From a checkpoint of a small mixture-of-experts model trained on Wikipedia: width 448, 439M tokens.
Below are experts of layer 5 (counted from 0) of a mixture-of-experts language model. Rows are named router (the router's row for the expert), gate (a neuron's input weights, with its number), up (a neuron's input weights, with its number) and show model dimensions 384-447. Each number is 500 + 40 x the weight over its row's rms, rounded and kept within 0 to 999. Numbers have three digits each.
After each expert's rows: "comes after" lists some tokens at least twice as common just before its tokens as in all text. This comes from a sample of Wikipedia text that the model never trained on. Tokens count by the router's weight.

# expert 38
router:511430491527516467388428452541508499507501454489478506429461384440429510525526524527512463497502493583558498455561501502510462457457510542540562532461523544528483459535465554452450470479498438
gate0:469488536472541527498450510448460554549524497497468479465505486471445504497482586515514438508535483494508419454520480523471455480511588526608479476526465472526416508556535486436507466465438538
up0:483513459463590507491485578499469553514501582533490482459475519520401532517459544521506461492571549491503427429514426550545445524514570533552497538506462508509462538493570502513488456481439523
gate1:497451439544498484415546445502458505587448561515428528538492488520502545473508518519542502555504498542576492483602545508418469535457438511502491524460507547504442463491531556479498487541520530
up1:457504577476479504557504488502453501510480472502519434533483462488529512571579447465464517500465435405483458491475490515500479509472471559552475534474488459514486499531461504518464487501423417
gate2:536493449467465508484529387520545551500565451508492492478465462533467480455427541527460525521509531515458474489578532473530560508465512501474403520490491494445453489489487449514483468475545472
up2:453578532499430497448509512497481494510548455505504472494473457472529501551551512513501522479432414496539517487424464510473442514538465441536490523541571509438543486419537455444508469515520511
gate3:522569471528497540510496530505526502486570479518534522469507456513539522531493449565566497495447470463530539463430515497461503504511485518512514514401565509506417478531549501508510557491555525
up3:499474487458469485532489581459490541457544531535561539565476491492502524496567438477518488497486403516458498499505624482479466524532576499470490502451537456560481523535476523488453513487475514
gate4:494605518487438510503470559489485528473438567538441527464463418496466483367523498528522519488517517540437472448537427550484425555583494567523569549475477462516557546468479526534527520568576488
up4:469522405569447485490497604537428483571559544501598469503521544554580410499542568472565521553511425511472568485513467572495507480450489487540578497503469539512536466487549476504516501483507444
gate5:573504494450493514536482644469558517507455480585508504486534464519522485467490480477544535451494512487519573457471543447493538476461400541550458497534524471506520501471465480561508516433513466
up5:561448505534495533513456495443531445468524497468523573486526414481517478529482507512545445557538424524536464427543563548446529467504452529470495510472523527453532401548466506519537479467456494
gate6:514572460549484569480524412510498535588493508453490457552447560517433519439570512543548511559500444491553520503491534523571486509449496504510551557443573511523470535531519506486493441509550502
up6:500430505502571500564509501476461498457482488564494575517487451543451440505529561483480538478487498452496460432511529476547563545547522493490538447489489449601439501500523476536530533451504479
comes after: ".", "19", "20", "\n", "18", "–"

# expert 39
router:491477492548607475455487484476513507534509468504497400522470412473460479516485531531545461519494480499506509436513530457507489455455509465513570448470478553557483498508535496537524449439539461
gate0:528473452544545556454495524535578499538536472508539538552528480495468484554548437474545373468487507498595467536528590503501547488459492464520471563427509504508502502431485525425490475472490538
up0:514453486518496491492504468550431480529479469484443513455554433465488467505473521533486487441526505534447521468518535569528524496426462479516499449531462525507503488464564510541500482458441531
gate1:552513516484533520569468420493504499426459495510472459442476381433489524528546547514491486496508470536525508473461475495480449561533562491485503502460556494472505441478508485523462518419526531
up1:531532556452563544586497479509471504436452486488452438414554489488476495520445505490523517544493531519476568459494561478503433517568535487490564543535544523425497534448474504553424519490533509
gate2:495472522468554571600467551471516496494463511487473515502516507455520497500440536538477510502517423464541503424515574502530592442542538508486491559543558503503565575465449436498581491457519461
up2:525472537464496519501513569495464589419464460437514565516476529496471469459539481522503451518435585465517552487541526454554500495498536589510456553554556582463508574458502468508508515507492505
gate3:556450434500456512478480461520505577512502475448487481447510453539462500513460531534487508521513514591473571498506519488494542558472555569500492492563531490481449462546474550483453460540540432
up3:537555413475543473525514470464444605500471535435487464461554514520485477521475495502482527525506527519495539461493486495484579553382545518433406467563469554509491466517427508507493500560515474
gate4:474547448565470512506396490431617515516507480529499464557369495475461521500481546468509442469496487607556530541506464475472483459517559493449497503562481408461544467530570494483513464471495409
up4:447526544472503511531472560509576556416438546518522449522461529528459417504511531443520523491442524548496486539486533444514433455572508497406477474543509496466530469501528494497534479497474460
gate5:458467512575527530469428515453543467492470496504566545476477490500461584486487490545512525521492523456434511550466524484504578545518565480484560494518460437461506568538509540492513440541539557
up5:513396529484502562399567570512450520510526470549507490576467432487451537514540471511532435449533447470564545523571522562470528438487510478492543537506548481575493526464430537436482484507541483
gate6:452558467422438463566469496461531493527513512475530514518509454573575473566496493455526503497520486511453492479533514444493495577573532504457531558444447450463521563533513405493534520493486528
up6:468466473445465426438568502492526518414524478577542523487487489485446507500484512558518498500537495541508547479482434544506527458520511467466501557491445539454494569501504431503500534465493584
comes after: "-", "\n", "\n\n", " University", " at", ".\n\n"

# expert 6
router:488471488511522502481575466462573475496524471486543506480550428461460454516502504499486499524529466536547518488588444534544494478535503482510627444477477495562481424465546533480512506471508542
gate0:519481462466478391545534468518497471552450523543462510556493566562489488531574471510478564529550536575503440513519505499450457500544496557475532565438484485521538509479507554503517521473492504
up0:507491514470518429491439519486463487503462524526540515481493528451440488484458511460471472482506440489504464469545533514525487511495462488481468521532466442488534525417453495538549482545484522
gate1:481520469484487544556485426473499498496490588491519433524536501540464461540543464435473541495555479570497502512439571502528555553546434506421506512528490500523419423544526467477478507499528542
up1:529551512579467523538477490522561435460478534439422503449489485480507563520486518506473466520532451485478508516455545553538493507502499523477550561546571538471499399544503505515472524508583523
gate2:533504562523471454508503541526453466527534544539489460506486522485475511485497557459476463445582516491525449488532532442459491422501470461511487477549450495546460553464540493480430535546524511
up2:555450511545467567466451427520520534503462525467532534523475546584545571453401513540522540588535534482516497460521457477453499599505472526528522517484549520437537536550536517512531495472472546
gate3:483469392489429524521476423534556585565457580550463489559457513527463526472561479503528491548468464517440470539561482513510493467465514467467497529473489490514508477645446495545529482480514496
up3:455488505491513490488458483446514498504516570559482514535467503561556514478498504453441603522483552532512529535529524516510489430438449533494482461480456567553510496493528464458437536521499478
gate4:485544507502453416458506489421512471483528509567491503477467514578444484552458482448494472497518451531506502510532439570445581509503492537517571507574510519487508484512490496539477520527535564
up4:475438518514586493536531521560479474506530486513534469548525495475473533504480489515582511450517554490484529478431556532442513445482474492540507499434514524454477520469544577481512472455560410
gate5:545562485468550523491481437481485455482523467553591522490563514484494444534529555457526498507502524500492523465561524471515443449516504516488522577438470451543462387443528498485529501492510511
up5:530520495460475480493512475558538520586525484522451442541517478491470523532536500479560466479543439507542507554487537475502605492525533457498491504576484525454527463530426507512485534528503471
gate6:465520578454437512538475529470497549480497418469531470600482507510464571485531422411481559524522454423450428515529510535404458424500521562504512525509476433525580519530470453492493507565487463
up6:533450497463444549522453559499504531520537427460479535468447527515422438521487535439492555542443526452461549497524548499515487418529478514490523475498471553496456450500477520470567463521479432
comes after: " ", " |", "–", "1", "0", ";"

# expert 41
router:580453485564479515504478470506507512525525467512520439516408444442466482515505507486481498507534478441520477519512478510517551496522524516447643456522518514581473516527524547510559488486475517
gate0:493522529488523574573551457564565514449486540531495551511480512414519432498446534450527494545531498460516527502488525515467438492508500581495426436519481464485499465460502526523526525527531492
up0:475554444511518523442470485531523523529523459498492423447505449528467507525487450519574513481544522522512510487461527599469535513549572551510416413481467473462486431533498464486529530560441497
gate1:523525536452501510456467532487545516553519528507504475505529468502505431568421614443437472450516462495565474516549540461493545483527500476450521453474529443561522539460513543542483462475435444
up1:548457495489541496560458490504506530498489499520554486533519513558474458554491572518420478540574516493579492456503581483573531499445550484445507477550481437517550528474488537490503461516459449
gate2:548542518522547527554469544487503497442406479452463521400562468519555489486515531513497518505442495482423511519462465555459496452441543498461496490465431426564494518535485477467475433491438470
up2:569459564590518519457506528500492490402434493452498524498557515443536585532515523471510549556444561549446544487550477547491527489457505520500467446522484537517500517519423522547499476570479466
gate3:549487483448553503492472487514493485475452492556543467536515514476492554495619519565524448452515470423422492510505472506422518476436507499521499497492515520477592449533507481434422543456511488
up3:456500556466513483478526513445501512508510447524531454516510528495555509499527481439439483545436550473607522508514456420501515498469440463546443540441502477441476481497466506534536476428463485
gate4:506484457451405564476537587483473497423537473475489482425505499473523505521521480539506458516433513564470523550577573441520475501469482447464420556539520491487471509429438518503473470452465502
up4:498492468494512482450470477594498477563598538509496537462504466490442559518561464453442501500515494559476490466518485511483444500567522463534494507474506535494477484524557511449482501451513474
gate5:477469508556526552560520481506445570453491557558504487539498494487421532469444486523533450493532506422564454569557555421518539510527553455423505495465495484562468513486495512535490490463476470
up5:451521530527410453422549500521482507486554530558503583403543445532520540503505528459449506480522462510542504467532532540519549514506411476474512495530460462529469428462503509515475562531540442
gate6:500445517476555520531577545459591488511525461473465618502446457525497507475487523425541477532542530513512511461545438439511459487532395526482552454479512492522568466537468505482471470498502492
up6:500477522476488476525610577497522481490544522573504599511475523458548572487482551451524559551490493473483521463503466430514551475475489485469482436526429459478531498474447517505554581521575515
comes after: " |", "|", ".\n\n", " January", " May", " September"

# expert 21
router:485490503552518471451541512478524472538468454479474482498447421433472479470468541422455425476495506493487475518518408498493470426475504495533602501544433474588452501504514575483526442479539521
gate0:535494469504521578519530493489492546493466536490530563500466487468547485461526520499494575427483471434530585539602410488495536485502505453496565435495494579612490477481494543410567513516450504
up0:518519419483458446480504444481453487482492483444486504584426507499552549477525482498499506559480464530536461428537411546534553464496512448424586565531601476550507453484517601470490520443418540
gate1:549513426512498541483441508456514441517506514511500474485519428480516563508513512535470483496540458615575451442513487472518487506447495469534500450521537492550548479434500529422525430405560484
up1:531560443506511503529465529461471464522498539447572499468514519535557466500474482559560462443510511575549458497516441482552451546499554446522496514552515523429483486480486510558455438430507500
gate2:465521446547527479526473588425409503421504519485524500549453502484506452447512471429496524514499523473478567499456479458577471560527543437588456568454552479445489484490487472538456491524542460
up2:539489462506569446447502490489536469532549542454480561493547505429560492476514452532561568460449495514517502531510421507519502550578489415402485409517477506464505537506562500486550446440546449
gate3:545499501460422523504494414505438543511521508448421461529498516490501494541496511489468438515537496514458511417443515537488458487528500538576534482510525518535526529537574487427484535491490436
up3:488500477465599466492411572531559524490526510588481494537460500487509584543471508561540558444458471564541504563483465496411555461474517505467508468453484547467482476483447509564473453509518434
gate4:515456466474525444531481577505525490543545492484463513530552494464547492529521509466493462451444434535467467486468475507504486548524560512553527512444466542502548514535520445472504484470483447
up4:450532508514392515489513433489548448538482464582487544486517471543430534511472497547432517509632481503522493433557463534471495480510510534489473494526517492517477544457517545479505479473566571
gate5:536485445482523459454539462489438471506480539438508468422570508494483478462526481505547561496517516509456591552423487499508562479470432490480488464499496536502473501458520450490527579487500484
up5:463484499523545526478445510560476566490505480455487517444435422509496498534522496515527550509466470425505505509504473499492459490473478509508546439470430456525538508465494489554489448469412530
gate6:497508518431506495540483468472521528525471473540479516533470518438510533526475459542489433475589417518495435485465432560461476403506534514502527471458500483459463467562446511580481444473489507
up6:520450527463508458465490584512528462493498496499447481542517531442533426535546513495477416533441427473480420492506532399448454425526538405420561531473558538499500478569485458499521513527454447
comes after: " |\n", ")", "0", "\n", "1", "2"

# expert 4
router:445479438526564556526468448506506473499522481539559445533509490484502467479480501504453503482515499505518471564549419529476502496463517431499571479545466476528480464522512526492507443493485509
gate0:553532462534456487502440435525490529511515531445510491515477519532524534423490582435559472476543448584482435448534474497544475481484503497510517510480492481526569524550497536477535476415463456
up0:521491500495532515560510510561524481512492509482581479479473465495506511547474470538525517528471481520546495518516474487431471479485481507502535412467518533500427435477509523518441519425567583
gate1:481476519501478473525442475513464476530493484513520419473487438511503437432504433534540462454470494543561492496426498429517506494484497521523455497485534475479588515456483555455454517522524561
up1:456465525582478491554534504551497493455509526499469532511543505496571576464469479529479522449539532520510539435470473453550472507506472488465451545531483479541559469479530477466492521562521523
gate2:532486484525519558478484538482502520430573489508495507483449471495540495527517491547500491496484476447463466567516520524528480474504506450506557496455465510480527545561429427424506473443398451
up2:507480480580522486488492507432508423494484462425521465488554448501424381488476482489519459505541467555531526480459497471447529541471456496575442466547448503522472556471541500492515483490553470
gate3:461497577499406524445408476441449500522485531442506469521508410449456477524564518506407483539504500417460490514497502487447460484467524499523491494533423484439552482562513540464423531508410470
up3:535475492512485462478559565511500544540483438562429526551433513479504531461515480544560543504592422602508463496544485510453525456499493486528525494518545528568537584509457508412491515522482441
gate4:503525472509538514527534485459499468501521468604479517500546490507536465509473480489496449479474515508496439467489510553470506423500516497507486507448544518503498515539484465553595478566441503
up4:524507522477425449486445500515566574500563597568522491432570490470487568486477492501535500483558472504545465502462480479532510502423484481541475567472493484456539453417480510492466487498529560
gate5:503605437509465546474587459488497522466514472515464546527520516383482593448521516530523529494517538493464523500544457460492532528527504489486557445531474481527483539493477485482459504503547538
up5:484434466540527507543518555523592489540439536554494566461496495573514485515458497482491558423481477453588544497537518518514503474535455545477457477541503557581502520472497500562513517431515486
gate6:478464549495500543501591499535456486455493509481477554564542551558532535494506487548525472530499471433476479480531447588420430507554513557517451477483463518525431477493503450515596512527460529
up6:457478471464498518505446461512499595443471489532541459490517525508523508524545525569507538479451563481449509522514463534467472474513530536481461561563468476470504396470448505511475434524494456
comes after: "\n", " |\n", " of", " with", ".\n\n", ")\n"

# expert 9
router:455411496495524488474487477466568486478535472476489518477530392437416517511509549501429466550508459520554534500537523515505491485511463486552626516395483465568475502491452455489436489459485527
gate0:514527533502473490541546470487499523538467503496449514540547540530506542438513501488451522493514537494479551548499466532533477473527464532523516533477528497527495535473471516496419555507508469
up0:444563551468437459431506567509480450512497548526467530533468460555526494488517533515626586552496493484523509502461456579484505538498530451501457541463504470442562527520452425529537464486454537
gate1:502504451537538513491481487441449447485538506479416575402480497501513482519525535497559487486524501548503527454429468434582573465430572473492457533484519568441455532573496487495505477517500487
up1:453458488484471463498454516515454424463446464520510511480612505481505527495448459431530522502456566469432462502492483459495516527525450497463497448423526448531569500563447513529478504486523520
gate2:465539535489460556426483441511467490508503486512452468527533455576508416457426488425439574564509434454534529462481495569480516543511564630541480395548469444493573455416512598493508520527492500
up2:516476491482562495512550514480478522447448492607455507496465579460505468490555512509526470531521506534427465521568472466498502440520492466526492579570488544525444526482451480528489523468565452
gate3:550466489477552543512480486443503474501506515527448501499572501542457473600502477562463502558545497490522442462500485524429533456447438468481457430494447543545448475504483473542516484518448467
up3:493585457550483507517507494551490459493471551544457494505456484545574479475533463524515532509507475466451487561536444533542504548477494502529525557568493527395544428527465513542501592446505521
gate4:518548472434468452554535514504541536424508483478506498426515498465469551512487521428508555525550504535425528458530529494519497552568523523493515535431504506551443438536516487475471524510528507
up4:537421477466560535477428423592481479569509535472509498464508458457543525527518462557509502589526589466445507533415423478490545562465515489604525481491558507451569479558468532479545520505578479
gate5:537538459526512509473555531513611471517543500549472440476447446466465557539476586505409505536507425574490516474476462427410467519553491520451474478425452499476440534533528477483522505457459434
up5:584512473520518511442510506459582532508567426457506496485522497447495520530495442498427537546513457550518548483477551439461524547542484494534541475479513519433486543455449484508476474533487474
gate6:570513507521505514477534446519476518588489509498504534516509524490520489525493464502530545500514452462431508469530480481486456492550492498441474577456494471559491492453486471504487516523518509
up6:535507542498452441567507522417523556509489570454447524532547475546507463467460551511467486517430505464497456448442515491461497563522538494465443461520438452473561511483481544559495506470485515
comes after: " ", "20", "19", "–", "18", "0"

# expert 0
router:531417450518576462478480485497513514526513497486517527511523420474450500506443532497497419434498481467543505524567472579416478504484486481557549483401500504509425465519537547537473500510473561
gate0:500465486471533582466431493477502483540455541439457484465560506464546493500576517535554529456486477518463443520472519497461514546497467472505470492443521517442524556525514513536540512524531507
up0:467484542529463549501420523491528451515518514517518435532564504488561524486543525477504448452499497497484461512587522514452438529520559438541461530453553500464450533490532467458447534552545440
gate1:486478519461475459428533510512575494491457472524548541535507534523542461479548521489478483518502515497562540492530468486535429548470468497535400489448545487494492475507528532478513475545516457
up1:531518515547497486630530472511464531465445511540458520516511531532499513487555465427522531498463447498556502538548539454411532483510484499549507550515468510457511480525494495555490450533438487
gate2:533499455513532463497525499503513465499497534572474552537498453501536519553501510521513433515527475607470498499396553542486495538501530543570482523443493459505545512493526484549521552471520487
up2:495519496508511519432511468502541506504477506504511546550550493477457502550522529481437539477542486589549549556508449484590490518522460529533513477530551477478469461591458475416410427469541412
gate3:557496408481514527522484471557476503537555455492502492566486474516506492507406546615551475512500515476513547476558549513461502511493405502474531512547455535526565512458525521472458494524537511
up3:470463507522511450422549519524568522522472509470472570506566439488422478506482465439518466514570486491479535539465508513521553468549514522492557415490532459483446476525517472530505565480478557
gate4:545533524558562541511476504435486499448431482500472481571473444482467505539466485431530473509545580488508543433512486474526465524556556554522490504490521478443505503564528526511528467515539552
up4:469507519508484532501570512421510518462464571516529523512450555494486472473523525497528498431493478469506519388514465566444496519644445541425522470464555456416457508566518477506528475576537566
gate5:496476497426490548432522481440521475529512534489519542528441467497452500483510491468482552537549440580513447506449529604576504448571537546512580524511593485446513465557506478489455434511400467
up5:505479455482446503511454540482529521473513479551494491456467508521509493490535560488478440523533517511523432563471433442509521514531470451525490519485468498569570558530462440468554526483541467
gate6:554509530436512431570519451486525518426462493497493473480524496529427498491537457445568494547422476483543467533532427518451489564462509543483496429415521497472433539487496493465401509527458566
up6:499444473538464443458436499538513520498452472543456489515487430540546505552565453461544416493496448527535526570516458557456532515540487474440565544446472563492529566520510556516489535486478511
comes after: " ", "20", "–", "19", "\n", "|"

# expert 20
router:545427514511500516469497531554554489536562416450483370515532477402479519496513504465496450465522489533508431536554438531471441416478515414509562426369460489567503498495534524445461522476495487
gate0:466429521508505492470419532501563461487407507485526537538512504499505481479526520442473428470498529479512472509563445522477458558616553579468472539459447511461422528487472556460513506531489546
up0:538512456600509458514570514509445559507506471492464474511480504526501483426476582517491630522472478463483514424460541462544427462382500522550511437504484486505510469447578451537557517553474463
gate1:529443456543596509538565555515501451512463528522495514448511507402480541497505477493537440473443497549493505466513509479536498514528450469503508517511484465526606500431516466540452450466441448
up1:578485459424500540508523542499480593477514457517471453463443468540507511549510433578459508531470497463552500448502504473427561478485467457565493538526504566429464556487437512531510515519537535
gate2:529523580430449462497441484537510473457482512463500596482433499559563471551560561562476482530489508468522478523477480445546512537514492503442434499477561481573529487505508476484559483466479536
up2:478497468472557454511467444458426479466605507530534486504533485555476550470481543525533508431457455501428417524503478486476511428420523476491569423476473502511535513504500404507467458475524456
gate3:551497472524477504485516517496515505496497446476515505523525497554435501496527534453549456431516496539520518484481532442436497423521515443509477505517503472476505425463476447568485502516555511
up3:501547489468581517574498467541464458479550454542534486534510499517565471504470484422470586540428522482464502471616453473543497481496434504502500510461457506490559522523479544475516518477537545
gate4:540575574481505545517404571494439493524537529546513505543539442562500541527512511577473575478465451452524471507430475394444544517516519457487415400507530618509508465521470529460503460512506502
up4:521509542522488492482540436508526497479472536558486465511442530478427444446485543494585497511571507604510486507524472462541504495442485522527547515508442383538493455454490450546522452522473506
gate5:534491441578536468509511479525541501463476502494532535523461492521512515521498476516475541450482435481472517499565449436451551488557515515476468472485464455536500534410483450513528486524543451
up5:517585473528483585516453522440560536462516479533488502563452477526416446489494474496477437466532485497417533538554528554515509462539460535481450551538522487548436514544536505542420516545479479
gate6:558501548457506496477515533507573454514462539459573459479501537430459463521461497438535425533530474488504419545508442569528564487529504488495502511445533510479533555437513512502501486506451431
up6:492585538490507559547513491474508508494473571545506512477486520437572545525492530487433470443523490487419485482515561496484593566526476447504480550557530553472439547510481543498472537391570487
comes after: " the", " a", " The", "'s", "The", " an"

# expert 32
router:519457445517554510474447426497501474456594521456437541444460301527489501456504583510495361505553446559528455480542435577501520497466588507546533467413504491570510464525502559414509442421491512
gate0:526475505511448465545588579509471541515550475417522491484491548529545514489520523493496408407419457459528549442513501495456508534449497441506500508566457470509454557544514515550514433445524439
up0:540528499498464468534546478500401552518496512537440475472471520544515586595541494578474463449492489436475472504444542479496562536489424474513521533432482517456449522503478498493566505471556469
gate1:502461380537500479471481467484452546504448542451510482452520532474452507535416520567529513528483531417472537469463506468493543517398541480552537447528522510533472597476460514494479522515482544
up1:537484481509432526467565534501490475519482542524543533559518545464463537491590492537568533465522554541508481467425438562533524408514537495462443495554460517516414549506495485472524520541500459
gate2:420450513578525514489416501452516531554474476449431550479408484462571426457509499495537539483478518486460523550484521576488438475372510551437514495439471469452494488488534485475545500515494529
up2:481561559494548450496389455491531457463470504410433568464448540526554508478537415449547449511447509500498534487507558553496434472452517527527501541453528528461558513444514486504570553536489537
gate3:491470512485516426499553517510450529461511518478465528557477509546557560395509505442456437455573478556520540512552523488478457531473517553555452498449476505604474505546541462447466572514471553
up3:448545562484456528463474478477455500432502570552560533514456548535470458467506608537491448469513535496446484543503459528535531498445481447508581461439519481451509534478570520457514507496558568
gate4:505396497532508528556545455467518440489528530463470532487556470555495468501478550467527451484479425557436507448498442520466453502456507558540550435476538504544504496489498504435458472483512554
up4:449439501511471554444483515498503433456457466495482479439524538531502468479510497535486572535548412559528551490493506454508517409442578517467524501465533543605606542484540443483480531514500478
gate5:504444494471444497459492524459446460532588491500551549492469531566439448505540560457484504497493497409541519486535477564539538546478507543587509400517500436472464501557527497457534441454579552
up5:594548511437499485439485545504423473514573504495435472488499521544478513513523536445447457479494514491514476433483503547517480547494536546552454458540501458413559435554477500544560451513565578
gate6:593501482469482512481510527458499484563469462512470460493505436506548519579506459432487459431512484509526451471473563535464545536464504509525531495547500469458524491495423514530492576449471481
up6:571504474439446518516528556529544529493394516469478537496503443510461525530477483406532543467587520473560468531452553484483521489525497509492472474460444488507506575487499498518574550476403443
comes after: " ", " |", ".", "\n", " (", "%"

# expert 3
router:519499466526491486481428466448543491503573446445494509488484417473515494482481574464453478407505423591508504492521449569504466475473602481478522435461488481511488456585590542489511415419457452
gate0:511545469462481555559514506479541507492517496483517477482489423539486495583526502468479473478441448467504554512487495445450455515463498531513456491400444442527517466542501573547531422536521398
up0:482519526421462531496468454409551509505497488529447533459569491532551538493433477475489557545398472522485514505495531542493442462453568582498547498464516448499528418568497586485473440551495476
gate1:516542434521434493537449557468437479497434464535532531497531502526541500505517464500512555540521586527552568494480481569419476503467527528443515488518458464486510533506551496523454541503527474
up1:531502495520490496445557478524510534496444475485479461467562568507506499498542487466539499446453492467527520488446383509498449483529554433495455454489478577512451486417503515518541497571503486
gate2:505537475529474504456442466462425538473472461506474559534473470459483517487514457480515447520522548517487525490499508542487496454495446494549484603486489503455473500576491596445424558442519551
up2:503485466473525473462502487552497517533543568529533437492520497475471550444471553477458576501486443487482502556522503480501494471454502453523522502471467539491473504464510405602521458518534501
gate3:427524525504508532435447520546585498610485460527476505511458481543486480495531473553502551533499442511523533431607482498458439501505431484500502493541519543460442479487554438510528495532428496
up3:505485502460500423513514528490461503444455493417545519486515523469452521455468493530512493527516469424510467482429530492492524521505539407486541445487470530554584537519448463489495552505538569
gate4:615474461520475534469483536502404586394464520457462532547485495531493466541455430469445501510460528459486493513575527469545501480502537532465491510499465485521547487430494547596496502534532443
up4:505534528547559464491595478495511508553534483388458482506514473407555474527437521560551498524512579534523485541588407494531477466442564476585493550521513482484503585566495466507466464513538484
gate5:503503508437429480538483466453531474428473523527478507453536513493512520485528504547530483463450514540536480437564499483529452499553545499511551451575502486533483573529475425465496543491520494
up5:439463572507536555434520483452491493448462484574495516515444503466518501538566486470455460470495494520551497536471537544544475456500526534460570597430501488451498475533564527494437507500497406
gate6:454511545576462488462439543492535607469516490521514539559453505469525570482509454469435534527516539485488495469579475569437527470460538552444561555548506491483510525534470499488462514533511480
up6:509502481523481431425513489476481562475483485511472517495507526514507520488454468521485500540495474526469467519540500535446533498539516494406494514581551464487554506489511471476530460462449509
comes after: " |", "0", " |\n", "%", "1", "2"

# expert 17
router:548512418582523439483506563521474493523550525503538450477515471433513510501483584461471509438544487507477444443540447503502463490485555506516506431397492488542514476541512534470526452469432462
gate0:518578472464467439423478450481468567481551505496544480411529529450482557567532519519544517450527496564496550537476473426485460493462528520467521528437540492458500544513489483558509578501510482
up0:523481502478585441533516524478480517507551479521532524518482521492482522458489466510512523432464517550525533510551495539454496460575533502581449563459488487473529494559567478582524532437542515
gate1:518559448519501539484446497455496476437504454480488507458529500521566526511464573552525480515493497535487557517523491469512448560555519444448528580428429444499476584519515433524548568483483445
up1:526514483541499526427534521457484456567512432458516496455567523472554500504473615515519451528520440556429537460548512454537492469510473507481522465486537536487512540431473383532548487520511473
gate2:514491480532558519491440499488530432513509557527533537569464503491510496493490479481457516552473415511482471461433603491485469405584534492487520517527500454479483498548561460475488455542456455
up2:558539499477516464523507502549521562514438507476444603542475517493508525464479448508480567557508513471456488471466536578499498512562540515499478449526434480457542512505542434548516477548481446
gate3:558551464565496529509532442494407531520436472490475491538495529444487491547480477450540463432488508485500563542459540461503527537486454443535478484525495499525574488597545469522497625504548507
up3:465468465479467506437522580535502542555383469499493450437549556514451562440539484580489523567462521589446562528538520535503466505534503428501489510486464498538449558477437418483477544446482537
gate4:551566451607498492491513535544400489497475488485507508554508457474556532511494464493497502497548513528488470517434500493509438483524489494496456499463485497539480471435465482567458582465526554
up4:508477496488477497590477497543555489561543519532442539536481480468542389504540493573536549520489507443480551499469452542526494499443519556528494500481440449530476458555520443507581543459544488
gate5:459520507423525465422519458531518488474534500434486535479507519500495513528501472464431520513501508472479569494482548492526436541456470558560475449538512501536534457516452488565512551403461559
up5:470510541479457506486558413493516505590482518473554462457500492468508511415544486514532517469518557433467420515527454547604470499529496436506482572520437537486524516480540551482506424512512573
gate6:588442518542566461511526447462447522528487554435510475539485551529551447533514576459479480519561467440504521485571508442479470549517543591519498433486553481544446550516473559505463492542491464
up6:446511462511438515459485525452515529483455483512553485433477481483416584507507453455443527559431497536487458477452470585607561490527479447452474534487495462439487482454493487470513464530520538
comes after: " the", " a", " in", " The", " and", " ("

# expert 34
router:479516542587495530505451528515535488479557488514516474496510390481505521500510556526505469463508422502483447495460500560467537446462530451529589464459556499517455467531584530515514453475515546
gate0:491489514506494498601514607451490553498521423499536508519469456529509426545460435501559460593467467461493456405464474449463526517545551550498508444523466521569423464465590502435516564488522438
up0:483523566498592547496495500442430574502476542480518507466477560493507396503444414470506508512457488465492598531500479402576522529465553582507472519548501473483479516502494504551479554548484501
gate1:543494456524481582533537469438505449525553553544485475457541432441439509518511487523478505481480440452533498510497472509496495516507420511454482501490483510510527498493404493449472538483485525
up1:498496501466495613463577472436547529504552505529538501468513455460493522523487548535518498499495472436515452496473457469494459462510516509450456523505474459493509569478517510473488483492521504
gate2:522559548450498534493455588479482485460470468495539430567471556511493480473501571469481526509511485531496521535469508511444511463508592527524562486402540483486536457448489570476447514472506526
up2:446427490439544484439549486582444561514514529550452493505493458473504509535437407538540451491465472424467508565525508487538512519520462544477474551483517519499449483516517474499493515476432497
gate3:515564563582486471570510464413563505414491499534504537538503527459463455474471460455537499582509481536512517466472481522519402523565422506482482441494495526525499527457488521516484544594479513
up3:466488483452480573498480583481493535527505506530549495488421467432523484461480440478471466465453535510525537576481518538503511448500465555456422497552481568466462449455469457511491519425522472
gate4:519455525437556494426537423427531543430518547494488495502490509482493586473521515474511455531470523452574532499587574472487462528480532546517504450513501515483470444571490568478470531553529478
up4:472481470408451558570548581566475514453548453472587443507573488476575533563466429529455477524393477488447578548432490490511541568424448539465472576522471572492522482471530416468490507492553504
gate5:571547467419507526516546560430528447441490511546538466556539485512549500616498511537493561469538462443452490502470457479461500558501416496482491454480511460452486539480516512475520517464496538
up5:471566461564526588462488546456557477500475514455548506504508496501477511528552471522501543514508453517460516505539432495507530497506465408499532506537453432522478491494491464538455463487501523
gate6:470472486468505422497503469448477539495487456515516512513538469519447503488528458533515530547525553495485512450457455458525469472508575478499493532443474494493513543449541428495514496459540516
up6:436486521506446522482448567439500509473554451519577456456545511418573549487615495479526449437486530491504473505521453463489502520471480542552538461483516566504488477482524500478488524508561500
comes after: " |", " ", "|", ";", ":", " in"